python train.py --balance_bias=false --rope_base=10000.0 --init="uniform" --init_std_qkv=0.0449 --beta2=0.99
Below are experts of layer 6 (counted from 0) of a mixture-of-experts language model. Rows are named router (the router's row for the expert), gate (a neuron's input weights, with its number), up (a neuron's input weights, with its number) and show model dimensions 192-255. Each number is 500 + 25 x the weight over its row's rms, rounded and kept within 0 to 999. Numbers have three digits each.
After each expert's rows: a language model's description of what the expert responds to; "mostly gets" lists some tokens that are sent to it at least half of the time. This comes from a sample of Wikipedia text that the model never trained on.

# expert 2
router:489477522514504459528491492508458537544496501465524503474501520510498485477568491504491505494474489546506498467461515516512502513521504496515477499492512535444462525500488489453438531526500527
gate7:514420539511493534508471481561469503487503484503536478465484483503490490466475479493476522506505509514507445479462532524510531514498518544506502495504497450536463473526523514468529506470542458
up7:509485493522501470547459449500500479567497494477486539488437518502492492489498523505450558534473520517496518492503496493484521534521570528515524494514528467495492479477508517481542468532516503
It responds to: Concessive words like but, however, although, opening parentheses before acronyms such as (NCAA), sentence periods, and is after subjects.
mostly gets: " but", " However", " H", " though", " although", " Ref"

# expert 4
router:458453531508520476507494483520472508510526506471540499494533522471473479491540494504470512480491501535466493485437470518577514541501537496500480500459523517467484493529442485503467504514505507
gate7:516478544502498544494452472551481483498483487508538507480483480521500481461472479497498504532484515529505451479473492542519519538492542511553481481530498475567456448497495513483542514467555482
up7:518484477494516468533503467498463497543501512484482522515436504496519453504508506487468526520479498522533514465518515509486497535543506502495498487516524486479499499453499531484540499516506480
It responds to: Digits inside years and year ranges such as 2001, 1984, 2006–07, with dashes and present in date spans.
mostly gets: " if", " Y", " Conservative", " New", " White", "y"

# expert 8
router:470502514488507465491472487501464500525512460517525500483542524488484472464545530504510502522488480503482447496494479510525521521521511525533482509489565491494485547484467503476485454523493503
gate7:528457538525501521516448492547489514499487463517532472476489480524475473482473504484491521506493504501490447487487519526509529518468526526504488499515490461547480443496480500462536506464553475
up7:497514482512533472516481437511509495516499495473467509526452531481502489510500511509476518506489487537536529489517527510466481533565549499490500485511497512501513503478505526491529474560522505
It responds to: Prepositions at, on, before introducing venues or dates, as in held at the arena, plus time, end, Year.
mostly gets: " at", " before", " on", " At", " Year", " time"

# expert 0
router:468509538510487481493499470570509507491509510495530482492548533469493483453543500500461490495496469505497492499471517546555474491506521523514487488504504486484441505514501467512466513531526490
gate7:526447554492484516493464493564492516495485481501537467480497497510484488478484496516482518523495519493520447469474496526522536503508541490490493479549487436523482476524475510479511521479547469
up7:514500488516523465561499447505478492532474506478511540474449509504536482526494516481482554522494501543530519492513511516477464533530550514526519507535515534497486493471507505481536490541513525
It responds to: The word the and the preposition in, especially at sentence start or in phrases like all times are in, plus table pipes.
mostly gets: "The", " the", " The", "In", " In", " in"

# expert 11
router:460460491523513479492488487506503493511519501474493477541525533503481476491546517506496482531447513521503474513491517489563494517503504521532474495507530513475483537524516420473466497516570484
gate7:500457537501477526477454444560499481481507457516526463478499500521476460485467487505471502526499503496486451492455513524503505516483521519538470515501491456544476466516515510475530508483567504
up7:516462505535529461538474466503488518526512519470468511496433526512485484492506525488473575527492491545537540468534522510472468550513537473515546482503499502504519487464490512481524490535517522
It responds to: Articles a, an, pronoun It, and words right after a or an, like all-male, number, now.
mostly gets: " a", " It", " A", " Best", " kg", "It"

# expert 10
router:477483486469511461468479489521503506529502493468538494468498504473483451475559473482480501521493502505475474475469464529519489489514536518527463479513512465472491517449490488488473521516502476
gate7:513465536488501500507463468579496512462501487505533490473483490531464493486481502489473520502495522488506457478474520531495493501497524526521493470504484468558491464508511500481501492476570457
up7:511493513527523457523483459491505497539490504478466530494453513500516484522509521481486522532492501519519521486491537484475476559560538514528503511523528491491497490464481517458549500527512529
It responds to: Agentive by and as, used, since, and table cell pipes, common in election tables and track listings.
mostly gets: " as", " may", " used", " by", " since", " As"

# expert 3
router:470515499492497465456476471500489504522475503469490484489513531481482460457551525515452483503500500515473444505509520516536499503488517543504486492560512488442477516513468479478498459505543510
gate7:528451568512499518505465491559491529486489471501550490478489480505458490476492509478482494539527504482511454495485512539503527498470530501541485490521476475521485462523478486470517522505565487
up7:546506522499531439506452479491480485547475532483458520491471524508490503515490489521479570535500512549502497484507521508489482534546545495528501473509534500480493474469496527497538478539513509
It responds to: Nouns and prepositions in fixed phrases after in, of, on, such as in connection, in terms, part of, over, about.
mostly gets: " over", " about", " b", " across", " Ward", "em"

# expert 5
router:448487497512498471458495510546490497521488474464519517476513521498469458488549519501513495477462472544491486486467493521529516532481553522502488540490497477459456516504471480473485539538495483
gate7:502424516506491517482477463551489522476497491510517482490502495520478466487481500476480523515503494496527448455473520528494532533487532520510471474493469461541481496519477479480534511460533483
up7:540509513507539472506488457503490485529480502498480540495457521505517506499485508495470554533497501549513525516513525511480481528521532498509515492511530473485481483461505531503543485537510491
It responds to: Digits inside dates and numbers in tables, plus the word work in Nominated work award-table headers, and from, more.
mostly gets: " worked", "de", " too", "|---|---|", "ran", " work"

# expert 6
router:467501503532494487519445484502503520527492480460519476469506546491508478474594538515461512542498476517500459504477485494505531524487537529509478510535499484478481528495485480473471483520520494
gate7:525470566503488513486469473592482528488482480503563456489521479518471478466479471486463508520493508496524463472497534548503542508473546487511478497505494464510483479502471505484519489497539462
up7:526507499499530471510461458484523473548492498478491554496458522499511477526493534496457544536478498544541512478534505528478497534536536501529511495494526484498489464488515520476520499528482508
It responds to: Line breaks and colons before quotations or new paragraphs, quote marks, and words like According, married, born.
mostly gets: " \"", " married", " (\"", " According", " <", "According"

# expert 1
router:466483534507498487492511453501473482533515502498542506498505520488461482478561494528504479512459492513485490490462479505534500524476523494527490501504514497473482517499494487504469503533532511
gate7:514438542497508507491461459550527508479516483508534494474502494507487478494474491464493519530492508521491455474479498526504513502458546501512466459503488477552481452501495509482518514483570500
up7:502521524497528484521458466498501492542489504476460514476469553500514490489512498490475528519482504541508537501499496489481499554534548486526507484515527464490480507455478506490535486542485502
It responds to: Adverb particles and sports verbs such as out, up, back, won, played, plus pronouns he, they and squad position codes MF, DF.
mostly gets: " out", " up", " they", " back", " won", " MF"